python train.py --n_layer=9 --d_model=224 --n_experts=48 --experts_per_token=4 --d_expert=128 --d_shared_expert=0 --activation="swiglu" --moe_layers=[1, 2, 3, 4, 5, 6, 7, 8] --router_score="softmax" --normalize_top_k=false --routed_scale=3.46 --balance_loss=0.00665 --balance_bias=false --router_cosine_scale=10.0 --init_std_router=0.0374 --lr_router=0.00144 --vocab_size=2685 --norm="rmsnorm" --norm_eps=1e-07 --tie_embeddings=false --optimizer="soap_variant" --lr=0.0144 --batch_tokens=262144 --seq_len=256 --train_tokens=730700000 --steps=2788 --dataset="wikipedia_en"
Below are experts of layer 2 (counted from 0) of a mixture-of-experts language model. Rows are named router (the router's row for the expert), gate (a neuron's input weights, with its number), up (a neuron's input weights, with its number) and show model dimensions 0-223. Each number is 128 + 32 x the weight over its row's rms, rounded and kept within 0 to 255. Numbers have three digits each.
Before each expert's rows: "comes after" lists some tokens at least twice as common just before its tokens as in all text. This comes from a sample of Wikipedia text that the model never trained on. Tokens count by the router's weight.

# expert 43
comes after: "9", "0", "1", "2", "8", "7"
router:082156130087103114083114124182205117146095180122176134076182141107098132183075140105172157130171145136127091124154125097058119114038123165150112147145155148046176116156102090186145084112072124151144087084115107099111095142166051076133137110139149132122127159147082176156072132155136104120092156117149137108187151128075158168167077183149124125126162156133110152162159123076132116146155157138094050097162121127164084131107196093127136156120137116100157165164108151130110128121123146122133122116139126147115081116108166135142110140079130135112191133077196083193156119100143102104107107105081122129121149176162114153121110147187113166095113114133171097112142185095142050118087
gate2:130134068152108196100155118118094146129111159177150182131164163118125124095095186090141096127106133110116163130081136121145098168145073030145203097115055113178188093076127137145152115142093128104142152075145149121117107113107134092140177088093140092132099126069129175164128092149177211129116077166137149202077089131095109116110083145108101085154147122102146101132078147099114147078149116118148172117169115123176099143129133105109094181132102148137100147174189121065135120141090120142124139082076146095121090088070148128145128140052093121097102120116111147133119184096145193091110159137145158079116175151179096129138143157112083150107112141113145060061124147156111147131160
up2:135158133137117115090102107147085096147099147118133138164172139095084144164141105159144073162205099109095156069125112161121165155079125093134128144128119118146169166116136175108143141138170104088110179113137185168113055156178098181090143112138146181131192162071093111088134082131179146168173157093160138089116121093131093067119087128138105119083101079158161106153185167171170075135168169147146127181089090169146098123157151106127161102134064150107076129172104160117103085094176152150120110119096133088183056124162149082112132140077111121172061059147133143135110109172145117099148136118097157088140112104151087182118162120129162107142051130157126090158177146104106150146107
gate3:070172122100159062140141101048077157125137104155102132096169124154102092116062139143129115170099117103134122155110161093142151144126157111149123123119188113136142100118160141138105175087139150147155091120131135064204098113105148071161056109095151100148106117140150119098208137096130138135138141167098114152145147082159172149089095136097124131138151105156118137152074101041143137159214100156147152100147191146106162195101107139114079169158123055109075155156095108170127111172146105151082139109160089106124091146130231066161140159143093138086129145135088067068165147106082135143106133165164144145115196123132114140164133135122118102165130072133145100124140155112172145088096
up3:116163109081150172155184125181104107143088143087112174158167100159157068149136132086204127121140122119158156093151140135102102154171118148178198111129154173152100209105098141160148087148167135117172124159103160097096108128153134103111153105106125074133123102103137118159102161084143123173139134100109086100126085144236102092161178121137140084069091107086099125094087194132123150154146163080125150138130123132129087148145119159107086098088117153125197170127122169070104203126136145155165081144122103100111071124117179117146126107125141144122134130127151185171127112113175166129111186123116149093173055183126101147156149120150115109134121152187097117114066121147097068140042
gate4:135136152166149194147123098161162072119086124133121098154123185167168119160147111138148152180155107064123116088103177145048125085162105162173194139106160147099116187126182086113090118192085126113130139105161131147163095068148112151090153107162094103146161098136144109124127111132135126134126114142169065184106138171125130116162164142118124147113106136076070195141131092214119094143102109069165100071040105084097123152070130148143145108106126186110121115133091117124149100174118124121157113062110089137137104107130138158118118144111147086171195153157055136157146078113147151155151132134101146081067096114097107158144098068138160115167153133134095105123108075138123155202165
up4:115112052187105081194164156128118119140081137084103145066156166160198135113089156162183148131140106141152132089121092134034117144099110122184143138121117105111151100165156104071077207125083134098169123089123113135107182150176146118117130162123176097129118091168066134125149146130099108151145111138119089103129126153085158145119118126109148103120114097103086119143100160105121141131110146105115090178095093101105140153108104098173153165087132112094155125102124183138209184138144089149166130148183119105196103173164183118123075101152129162149135138078140091095147132098161207087117170094156159122083130164077175118086079150149126075110112150109098097089166094134112121059086
gate5:136107118130136140144143124112151038134142148111067149123045163128136118142082182094125114185131093155136167118104086107183216138150170077129166126124149112128182109120092163183148127130121176187164148119152132194136144096109115138220144105139136206164175139142115139159095088169088114121173138127133176178169126131105128216123134172097098106144097105165155090154142108094096144120104101157126111113089168135089121137164219135101180108155102087101155067128092121141129115179145092142178115179160118148109166122106146116150116160102134107167165116140137159134133055126114113150124147137159148182104071120139097105120119087201082151157094073136116104096131178086121125101108
up5:133101167127108109121147190136203108133140150168099135092131121161093062135105093147076127124140107150169123147059110097127112107085143106160116144138144154159115122057134145138097098138158150174188154104106106116130158164159127118159148146077155150075148138164141133127135171119124147101140175146154138171170135121203111141102146057073126075135126075108158141096100155101162139118099144162138223138061108069111203092132160173114139141073104094101149107098163094116140129197114195131098128151158113157126091077108109142134131173207146119139104156091184111105174120094129144126102131221107105141153190138107149120219154096180121157131147130157092148097120128093098123122185
gate6:125140103131103080111126117149172148107131144184055141086195145139113119082109128099079176167077157092139176152131071091185179138130071092124111112180152092132129126121116138147115173109124075137117162127089159164154135105138125087129093080123078110090147175105149074128108178094134111122120119137067222210130142145083132130171108113095149143126143105087084072081138149156147126131091192062165114129109122142145179079210126124127162138160145114126147107125119170149117128112165114129137143105150078147091092113159030135117154155116148158119166113110152171172094110178091140116189089066152137105133159117090106098125137136161095142123071152082157107152121143081169129177178
up6:127171174123135079093120079165129056143138095119114178137119119135113137120108118152164091189140108125135151174133138139168083181129121071132078085086078115140128065145115151155169177072141122117141138123084147153152121125109151133127123122122160109057121103134235142143111162123137135162078118141136109133108128140124104158135093128089186107103117184127143110096132090148146148103068170102173162105131110179129121084186157150186137111166041157064129062084130111165145091157159173169188141126122105101108141154166060139126103106181152143109080135110144168112159156122130127201128101082118142067069137102101168135118138137086084140167065080161100060145132106173105152117107
gate7:087201141099178164088094107081141137125136141154166123146111145116110109113181133151066138123153065108165092104141089184120134158107118102190106165124165127119082091134155150140113144164108151077124121138156174149189178200112134143131164089135160099142135122095141171194139159097148138103161149093210114102130125096126120151143131189135172156114131165140158136110089081154158096148150173093162114150129185110037076128130086137086138130145136198173087128139177153106103127197206183133131138090154147152181159125102095176163176172163150149171099196116152154126128145156141121106148168108072159074116117117095115177128103174121115099142153099100158112117123127146154194137168
up7:094150024131113119113114130152121134121079107139101118173126135137188069118090098104142121087191125101110077058082187130123151143147178165162099164120172110137100165132191133116121095111130130128165088168157098076120125092109095158165158195102171120119108149082083179143121108104201135169100175149152138125085168130160147147122110112111123121115131106136076115094126156167125138107091098155126140117130181185110116151101140100133137127143041089137147166179136181077202210105112147111135138131154168125132095125107166175110101190188101134199157071163124164137076151099169203097124087132164121116116123189131131139174166118130124133113122133135095135171147141086107118146170
gate8:107109141100104098146134083108181091118096144104130105137082076185117128138134082123119140074106123111069130172174127148122113164159118155112128120132120132161123143095108174130123166180145158082112135082118132174166149135109106112078154144154128060109075104154170139171148131216093196140061122176156098104126124143122153092079109053185148154162133113083092154134050099116122170094120173135124109119100056150122082154183108169087154118175135122160118090173118156080140170179174154170113186164138085119123111086129069122144151119142133114143107162067164092157110157065156093132100108149117129119130096154110169201089067151113133056138123172137145122100152114150060151122124
up8:118076179101123126107157096082097114085123171199112115180166101127143183123190104108062125126135143134127119144145090086088135156095131173135145175127109166163147142110158121069116208129137163123143173147155135205154097126109104101137091162112156149147104148148103106135151136098114164157129132104161156121129075093098106099171064138149153131082137097132139234161149112104166109069098152178158128178144075158132085133155123113130135103129116202048139061095155153149190134151113052102165171150093055142148112062105176162089146138086158099114135158120129123112130174152121104147126081148109100150096100135110090172144124158116135067133115151090130133132073115152106127159187
gate9:147108110029148093084151128097174146159174143163166112161134118208125130168118145163077098082223172142109164171099116122091102135125110161131098145121162147139153183103198115154126146128111125126151158120156134115174085207125129154162191123079097148116144109117135145148185082143065126138147188155155077100147103116039126100113131111158105077072049170167184136080131109144177165150116095076120141165160098142135150184159127137077144116115104150138193098119130145123168147174153168129117154141138123087194120117163182133092147095120096114090146135136148163068105165129128144113143159152103145087116086119097108164099140128132111116141130115141080112170147162102136079168159
up9:141087178129140096090118120074085110107145077121132128115119121150142119076131116134165181107183121098143154138144155127110074174108131108084134148148149155133093087098205159185161139119113169094127071115140192155137162135138114111108061122115124132128111171111128172144156156155126126124139132119157110098150137080069205127165118149185150153140157110095150142101166114163113198134104152118182155140159080192107173112067237084114166132119108082120080124087174154097120169178189119094145210142126093173113154131117139122145167145127151147067107150161127052130079095128146129104073148114156078135132175111108157164136167115176084081146123101094113105142147140169143099148062
gate10:086130121047136106139131126116129150179085131185118166152157098144080102156133102171110102164091085147125104146141107095179163107169115084045107153114105084116134178088134120131121111107160100115095121154124104112152124145122148108123087111191047167104160138143142151171129125086104138094078157102137138126084114187131103135101107156156129136086096143151136084168121132114150130173098137119098092166111149139053107087142124141120102157134106234070119083141148147114143123113096149061072158086130128113105062106173127123103108093168117170093063134100167186109123126170081177118136100076130147100134151061099098188041191122152138118103117087155182145161137087124097110078142
up10:129117122136124110118079061118115094151099113174080149178114147102100097133113103140087083116159125106137096151213122150149104067127108071177183155167105135112097138119078128130105144075043145187056134111136094126134133090086183096117095085145143121111167124145131191111124149100115113102108091078104109151110124121109102197125129139143173141121204166114128081153154098166196152148077107169091163101125143158151115133108109085152081132138092133144107136132103165149099128185127139124053089120199104120073104157131148153164186125163143159121163111144117128106153121179166179165136095132165083115124151129145091133124090105131139034113140156197160109147136191104085078086157

# expert 4
comes after: " ", "–", " (", "-", "/", " $"
router:130123124078194118081138115135148156137100092117074110121111127145116141142104082059097115099093100128118093130122060096096110116114084146154134119127078118092142132141196138191143099144114210130160045088146123142184108176186112203177113112128096113164139133155145131159073118116078086110110127115102177159141148132123143162088067140137154145095122103233112136115162146087150082094163152099145065192106097076183135114064158117085140146163149158119135126109141150147106159200184160161139121103136152169119038113106171150135105109079107148080123133123161082135153138168139132193147146153097067089093110156130153143122165144136107107118172164147165122098155142111119131145141
gate2:158127157069127152117141101105096117124102125155145117193130103129187107135104161087156081147115109089100120115148162105152084176116131132123117125108134129147075165131138142160142092143132128189153142148115159158154096101062124112154162094162158169116086145172107176094153184082124109170096101130139117134083100122110120115131141112078106126119094155077159087103113107116089161135146149117114098156101050104108174140138177138098164051210037157168143120113085191102166147145108172064150162209169141144165108125147118138135135190131069128155137179143133142093101103174172076147154093135149164085143142152165054128075185091150111107143199089132129117135116177142112182166171
up2:095082158150109083126115096106172116128177139085085167114058126152096147115194101113140180102158177124087177087138102137152155125159142132143085161136060161155121133159094138130130126068095175091129130138122102149126159118166132133070088151103082109129083152108140087150120098187139102131122122159130161123113106141125159188136149136135139123151181142160140157128082174132162121115175110106149114099122085181092081111183110069137071178088185125066132159097133123098089143100152144104122106056162104116070072186049123120053146121090125106124045128109093085168086143158159154150157159079104137107097169081153159135164091146124175144162131168136091146153069088145130130089100
gate3:163057131119104152096142163141158171176167128090175097149151115106176119100096114106109108084193150092141061086203170180135134152134138137142160147117096131145135109153155147109076121106171124134143073140152157136170114195086133160135144131152108132157146164114161123175174075130084131193166148157116080137181121125141112086135102124093128114154181127186140068172160089099131084101144155105125100111156179107080072084117057142110143080085141142167111138122089149146136079072224119141150133163190096120149123123112142158124136132156139061142106098165150103071129107111097065098108121138158105125129116127120120195141130111123095148152161063192115154146081149108161073179149
up3:179137133162096066153163106134114101095081136113139151090114183133125093119120146157123131193095105166079127134053116103135105059142149116170104169175124109107125179160201195132132118126095140072151133199161170145184146110096113102090099141152124136131139191087115144100098151186086111089098137119105138212095156120115145142114167154095133119098131103117153100109096131104106112083170142162152154140104131132182099172137064168094101090118140170172131086147122178137110111175141069085124096086161157094122117155151164154120106136105194091143130149098132091146131111152099129079201108093110098068113127088094147121089163082162112081122096169035120104112147136184090143158111
gate4:101157064162103187094154157156142101142140166088149103085092186143156181154132113088149152163071162075157118057076152123102073141201121105150133148146114134091125098113135091102139143148153113118178118139170132135081108172114095067095130092102185080155155113096074181115114159154113098121169115169106106067123115098121186125163129186032134109125108122153143093122131091120116114186103094178137107148131126184133185115123122129117083059088206114170110147184185069148118111113145077121185119120169177160099103132139152140097150166155139161131157151100085146153115139176128164144132100115121130069111068110096167082127168081109151127124093110112121116139121091138116114167150
up4:075115104155175164047153152154075129127129100118152100126131108134145097143143105095113084150101110136187073112152170153111093155149147160111179117131104100111137100091141165070126124119133180094147133134088127142173140108161117110126172121147157124133139186098082126080173138147086145132116186122115191098089119126121154110165132219128120110149100117161123135109100186113171135120158119110167134155084181155109116111115095100113121080175103197129108143188056117073130089079094097118180163135098093138094111080132186149182127164118072179120115138127095150082147147147089147172064129054150142075112103094078150135125161099091141135083084118069086151169104160169104117139044
gate5:110142112116121176159105122159140119165108115095101198090130111116110093082113108119195197138161093138170154150105171124108115121142178156140088108119102112149173154106078126153105137096152089123141162190051117087078109144132104137107113137115090104095094130172092155131114100135110101116151161078122133110086129136167115063164114158132156090116114139140086129090172134163153179160109161167127059141141108156090066116170129099107110181108132115111135130185104141122158082076181123179186122083192185115128161147135092167072100162088125090132159136088086137113237153111129142147127068146114167130186105128196114163127121111186152113110120095205153133145089097107091185110117
up5:134191094174105140111082102152103163114111076140095152132110114082122134080072124081120157099088139133164113152129168152155087121101192117134174114118116145092150206118105131174198116097130102154113119160106118116124150106149166107156131136111146097158142179179145109133127154116106077084169098120098114125139108113068132147128116171205186178152147107071072112085114168154157120092131139107109112143141090141088104130142136140145099150153128110109132191072164185060167044142155169130188157179101108117207198129187148149162131144114107128074125120122108165126134126195180089148145155080186148131102105103110130064120150144175138085134132106153093121126123136185136183170175
gate6:152168139145135139151091129130162095136169103145139092161114126135153132121102123147149107179100205113117126083145168158095086135195140137079126078149109161106139106126100094168125088124194125133072113045177078100144107156078155072114080127107187144102120156123062068177085125077157138088120134194126145148094156113125120169127125167140158092125108121125157078149162185163108163114168119120144139160146091042104166079100099095176132084094149143168097109113114154121151071124168100140098118142146086127125119127118173182128124205130160153120177206158177169136139141127101159155171153098124158136081109140138089108157096136138142158169049132195118132123105141138084112069092
up6:148141142161176129095175080109152131137145123182185080059136155079118140158197127150113135189192208168121114115094099160110105140156098069112126089119151152138119093130125125117086080122176124176040115121156166125127166183135106139110095081145149126205148132137106097109053142131127136150193164171131155091141160133113082120102145109106128137195102129118113161152176122158173111117128222132100119118103110092096099098170120077158130091122090110151118137062158138141083124142136134122076104120091112087126124126101158190135158139162070148127141105109127113127184114156125162112108178116122068052139101169124138083115101114118071098173137116187107193088154114133105148094136
gate7:118140131117140186086082143086162132117102181183117112164173132128207145146149107121055165094174197111108109142129171130140126066136195114154140096139182130157111120140139055146173066110129119149125127094060135189196118163084132154115062151158165092114099101130151094127210126134122095115132116171160194123146171154184127130129118101136125137109155034101131116124098124153061136118160239115139135136157162156131119138162120142102137126108095125137151096103111143160119193101163113111140142128134149190107157073131142092099150104135134123147122139155137151079107124113149132120136138098153102129126144166079078098129141099104134192180179061072106193106091153127114126153132
up7:145098199200153102105126101136092149184120107084125096097115102088101131122126148194140148093090071139126119051134066127118129154132109174139144120107136108129116127074123103150145108094125156091168139160144149082117149129130087169077126112136100147071138134095098144119140166099098146149118135105120148079092130166082159162056105120102080115117114116163127132119097116112129123133070031126069105121088121094146097069135139164091140181099077077078102104162153146112059108148156133146177193126173113126104118143160123174133106119116157158140197098065059140106062143176114124079100154109047112102128127112094113131125129134181075118105164126114131136088110206129121148195086
gate8:083085077175137176139100127180110084117116148150182166058129093128115154151214145117077132160119152090084118140054136119144175109097180136118123115137114119110154120098169130138145145141143126139184117128123120181159151160139105161123143113086118113152080104083172164101063121136115092089136118167130156132092080165124158144097122097085101145069161115157160136094113176152109196176145065151081130162129172131135190120126093176131097066120068148140107136147130134099179130128103089191139078124190018126098138145152122169096139093145171176175140133085142103108146102162094101083141088137089178152131189157125147065125133137095130107131082128095092102147094076129128135112105
up8:131172116125056110148167146087098150131143119081101088195115153142135117170063104103147140079071132151136122088121187124114121087105107137137128142111155175135084150163077077119093130079117113140066104116129128116086153097141124162142109117127164110144182099113145153097085145188128255140151190163152065095110129111138122183161084110124117100169134106135123140127082143114158047153106178135121161118144140130095126134171176117170143150155143139123162137111121097138053152143193145113171130197095166133177165108117117177098119179127088092128091124130197067109134118096168097142137162120134125158220137205096133128138130153127174126121157138109120122123189159128123122071129
gate9:135124106117142090152099108105147144102111109102116076123151142062083128106111095120084141078143122096103098129085163127113140139159119093196179141081081106133201097099139114104114136174154144127107133121163088099010172060135170064080174193135113149163118154143115113140148106113092145112140135127113101129106186132137176124182099119045133157124082056090120137153109132151098149138099152171126063174103162156097107189088088110117161138073127131127095159099159143131149187053111113153143167095163134168143119128151178132090161088087093119127109117121164158129136150154139122083126160160153129164162077165117104031093140114120099115093143073144140199128103155131129129099127
up9:089161172101126100123070130132172108117111134166084125120103068132134149091140107170102142027087132135189133097111139119108179098113095130098171144142136128104112144148122120120102048148116175097112124072128154136239075113152119142107104067117153092139105101108175129121121132127133066159107133120151133053167099097155088163163142114129169109214085120165092170075215173111092105166169085165147125105112107133062164123111159173131067125106164113111162118115122120166159149090068151105115179140085089158158127119129112161140134122138082112178162117134121147137115112125151124145153105078167143121061156087165143124120141154128095065084155138159154057135170140140111116092150
gate10:110090161108207104131068100186137093149169162187091125048115149168101154162134181098098151149110182099170149180116124140075154125129103104155121101117170178094105141086120178148171142177128131171129135110104161153129060118161077082136164084068122123115082118142158082142129136165180163185125089119156120130146134137145089116113163139079099120141125145146093125128132101140125137151156107110101181122113108137152140157143135119077115087121145124131136049209098086150106156097092103176086114072073112147190137080185172120081101100100140218080191081175138092166121150101127162119167138130137097136146075138118159150108183132147126155123121154135156143160064111093144125128120
up10:135064136143122128127122098092069175137221128177132169132125137121138159103084107162125120143157177182080153130125141037078128151100118084077108168159131177117163112142094134167180163101092156110086171124132114166139136109144160129175136148084131196174120116175168087128139130122152149133152099039152150130127133131186152104075133193119107124156121153090158120148159139134106095095146140167098129140117120142217076108132187095135133110122131094114144169077126112102121182194132129161057203136142108140133107153131139091116075085167107112082107127179110111159145084103040130161145137105163111101112127126201164145126136125162095101144146107128098193142084088122141139166120

# expert 7
comes after: " of", ".", ",", " in", " for", " with"
router:127148107106156132120203151109134159034096153149166111127182115128110179103144125184129179135110124067152119178142106196141096157167095142093093138095143165150148071143130152155097129126107211115148137142121114074123148105137116096133114139100119148125148086172118094117134092099159129147146158191124108153110156119142152107118102155089116141120146153227155110135128158138111163116142174072112079094116071127116121146086145097181152082155179116145188134171110167144164112115120092150137121089162148123125142080120134091159172140121170143084153149052128070047144117157101060118161053109140143083107129196102104149156176178099061098197151162125096150104114158096157128112130
gate0:104136160134167101182103087098115129172116109108139106134124125105159112119166109180169130118220136125098106142063104117137129127116141123113138120100102154142124140157077206177078141159142125198124155083137122168072125079121132094129180087157169140111056114134096128153159157138119075074153141167160146164131118102116094092144093177140056133133111059148126086132133130115077127086117166164116071117199145117113181152142122147097150072091119178188133182131109123181123060169145110127074125090119093171117111124196117100110118195096093103126163116204135150103122161122104227127144162099135115125102119140140131097086143139116110107164129101116132102137214107119173136173154
up0:177097112177126131176129141131131142160089128129107151136108133057095193173131122098131127053133189135137132139096138117116090109191123149104160119133100119169147134093050187123123115112097125151109154140098126113099168117149104145154152121109141129117145160098109105132130132128157065150107205154136136102138098146174158148150103199090132146097077184106160210154109125155136121074110129125140156099091080144132093161130072116074093096131060161227129222146119067073152108072105085128112142125097178113132173172099126163074140210146137122129153116115094141141108087102128129100081147182149167113139143140082152165108182085155182138104123178105149094120147174118149103114129
gate1:129136115084182118099165145164173121094059104132168128206113102165135112164105130125112133149122110100142112191134082123169121170121089080130202182147138101114128151165149154145099087123139149160116094111157091141156114110085159171137136113193087156101170151092177124096158144100165114085197175111111099156102176136149116191108129176117150046127077109150114108132192117115122189140187123092122091186121100154156104113142149139147157111160133095097080150140094097167115147089141127103139133121139151148081162108153128097162180072126104060133078144123145185141127118061162136177078100112148092190119165117147073114094156128155069108091118129104122157148151177064122160187147
up1:083152096127121136119161132094092155156157118183096124077102109186098118123099118120049140107079085118087167138108098170165140077077127087111165155127118099131129066110121118223123141132128150167136091134087131151119134101120131131082117108067162155138079144118188164077123177180105134131131124101184135110129121131070113119112117085149118072159118123078089096137159145147125179123125106116107162104070116095138142153137153104083157096098072172136087109143087114118159089140132098091161122122179185148167176058112133128187067176126145100118168052130140173091117128095106150068140165084136147140124052131087184191191133143145119113156114158147177142137159160169075149110149
gate2:108127105121134152115208114149161133084154137161188087083123126139125094121112108099081131091122122169041172093060087119108105174115136109149107101126185152164149107102084097111134110120118116109180088083137154136165117147073119091140109179150103186096081047110154157091166067220156112162157147130129106133152067118102095161121148089080176117111161150133167169127098140103104145116132047106125096124136098178109183087119135104102127157083158134099087140111114136157163137160111148075117102093173114161095065111103192143141178135111139120088127152130083166093177136159138152139143140138132083155162085155126133131130133171150166168073116184119147165096165163126178194113152
up2:119217117103142138141095140190093190119149123194173138139131140167120122134122081178149135084152165087152092090098093105195173120081128099114124145189106102140168141114140123128110104150124116203045128142143096103123116136100089120106172162117132176169098111173186125132144132154126087068182186158160190113158109088151129053145083118146120112106150110164074115182101154152139148146141130156180106097155129150119137128096135071065162138091146103106098177097109098189136109176080193155101087135150143145113142185143169117105107158135114105184117102148166106187152150134120148120139146128113177147180164107182141157098166085102076144111141093099070112157105151134123149093165
gate3:186149149201149106131221141069147105136164104114139106118145078133107088223167087118108088101113175136224142141078133103128145114157137107180133107170121073148130169105159135157144128092119195077102165146115121101103171100134108160092120134139149162080193148152132158113149181128119102147163140117142120123159160176116149129162126134153100070119152115113161091115105205156116109118207115134182059133092127135107099157173074200121145142133149183121145124104191140128174124132107082141180144156166090095098108137120083061143146186113110129108141119145118056124128113139132093167170046149119165118148089133139125119140102143105087095112115079110118124102122178120125146157115
up3:129112142091102109159163107140193134118060132168142097166143090090094128109101095145135113173108177118135165143107113089124084151096146128137149106136138149126202110044161137152174157185094133118101150139121133089186165107058115146147121123173162163190140134084112176094140121055180139161091164097096193086113039141123156119147105116115176133162098175168099127157121155151124126165081094103139093146130115110146134137155170156124135138148102121128120141063099128049170144154120155141071034181138125074131133142144154190099124124122086164189171123127107090121167108101104166095089121098071163107132097136124061121169128105071110106164086117079107166123129124101126106123170
gate4:147120165118145109126172126126078135106098139142094131113123042102165150102191135158104130124135109106144164137189104182161185214148161111112121185147121075097114099159111171111149145168134197112165121150212111144087158066125119101114123176144171093122142097125119139096108136126158131097159162137092108142166138120095138132122035038095139183163103080143126106144129103139175134153068158127159110080184118126128196147157106159152122128108173085169115075130140147110095123196178155100158152117118139142151138124140098125079175135064172131064186090111210070104152104129140128145156138140136144152137082127107148161101153114108181086138118128180147120132186119138115133135083
up4:106147119133148182102174163175107098144137096145192147141104188098114093154128123093108090141072165111141181132110114115128128158134066142113183088154077183159128150154102142188153131091142112095063174074116167101143168131164103172165125093166157161157098183126158165148066090084090166084177095116157115163135104133083162118083144157156095096222169146120112117124102122113093136116118191166094091097172085091109128156128113126110156105106156145178102108154092114160092158103143177130175145078157106088076110156067137059103121108052168117107093095150061118123098115133135106080118096152117063128090079111131140155139090091144079163110157102137112153123141154136103110120127
gate5:127156146118103115108046163124133130082175109128147101147155126117142096032163092157161158180119123121126115174085144069097150126093160156177138152152148149125106140104145103085101141156118107112115184116122126086139089123152101047141093153176101175148084140172204079149179182121166111142125141120120141092091125145051121126092166105100105117134141168103132199098114147137133167189083089062107151112077095135132092151109118100182165219148137120133145099152114194108125143126163158134158086088188150155151105137123083121159100128137125124144137123086153145218136058166154140187055152145186167165150151119140139179130120082137137096143138103127134136136130155115135095087103
up5:137130116164093141187092159113124113152128166091099094111158153138137125115176197103122073167086144158194128099119119209049111111143120170124152112154125127124165135151168163126162162113130138102131177130118113098096131122140105148110115168156137172153129065193090121137110127127133149062133148117110177156118079134145167193030163105105044123187148095086129098098139208153085114166128110119102105170140051124124106177105135119151088155089131137072132126140141143152205159095088109057141135080168165118163075086125083124198159157103178119129168085106127139176139131132146161096149152152116115076142129123116149126120114089134144126082124096077154114165066129135127122153097
gate6:145130128111124111098173129114177162103087113159234130135140096098134113028166157188097097141102145104107134141131067103134156141141141147061145117087055102069094117139136173156156138131099158102094129141110164116165122153097109175123166127128164134158108156137147088122147126100201128125179129074139069094119215109163134134160127114071158160138120088115115190136117092106143135064057155174148104111100120121110116157133116107171097142108106107148101146131161151093184143134093131187067202083139163095187138088155100095140087099065085108113132140117149097150075129107107163166121196060145101113107184129100100133103132139148129127118108130150109146092120141065103100101115
up6:160133172158107142086146125104125107095118135081064131173119090163152130104165146080204128144146174114104139131137137148084103143101075145147106111113139165122105146120127132149106138199129163183163112109131113176126089105115153136125168098136111161036171172085110114151158098191135104147119067141119130153204112153110138172154119042182121101125092091147170080157132119173135130142137166102089109144171149139155130170092200095167139121142097064091101181149137108144138085148167162148162106189114142102122118103088184141107198170105129151126100133160093113154114117081191124100086126174179113073164099222146100173151095090145103082109138114093136159115105128182095119117116
gate7:089162069107182086117106108111139120080094117160148133167092093112087184079115066125085139099127137087140172115120078105150210176050081126155135125071160123130129129050124111118168137119103101141105114125145131170175169119122112132084173115085100061165126131129121138079148126072167160119124139136150112081118107107186086155128109115073111109157149110139132127092139143117112150086122161080129145129123141186159117090087140155116172192153198174084081094136213118099098115115136139146141142118204138138125124114126157149127210142171105106113146123117122109147145139098131071120169157056089110112144124092099156160133175155161114066132128069109100106217167131100142086152120
up7:153136161062163135187117127102161138054121135143124123181064122147115123149101068138121127066120155131124136135101141143180165111162126119141131114128149112088124111138139088125160114128124124130117106117149142097160157255121121115101117107104168105185129113133135176108142161051141137119142096159158157110136130093072187080151154096079057135123165160116133102089117162127170131122126162109136084148126181171166119189142096135159140081167173031107143168186165158104132140126144090157117127149117166144138086103158169134114115109056125125095107138095147122112203086169178088156129104176172148163106171103188087189158161115117070109090143113171157173108140128162119131101093
gate8:067063114194124096119100139130199120130135111150126126151088141138118087169137121118150134120153146122126115132109126229123142122101094183161091200153059121134190160138207143131110121096125160101140115146068166108151130119174147083103093128149122120165121106089143144166134206138071151095151145126132168153139137145090141141098113100092108119093096114155136054149123137146171152088111172052176131185105161093125149176110136130102153073098097165162151166108110134108091151161152112141125117178186162100166087074113136171134129124088143064092129155136085159132112196188098159140159160145090135163108173192133125182163105129148063111163107107137138165099130155177093150087125
up8:138120131096084112149117061128101101096168130185090107142146102099110134132116187172087141139171171143116106150110104096119083159040105095163185097148173128159180098084193153131064135131156124167167080085127119141184115100083159167151171156136050144086161094111111142132118132147094191130133129130103108134142129107108113176122072103133110181133107092128183126122169092142105115217114130130078096161211092134171169100113162137065141159159175142194143155100112082105104115109165141105127156145120090094088176114066071109097110115178144097158138132185085172119101123122116103106153115154126110109141122133140015120141134139154115124103149151115134147108105138123137090131176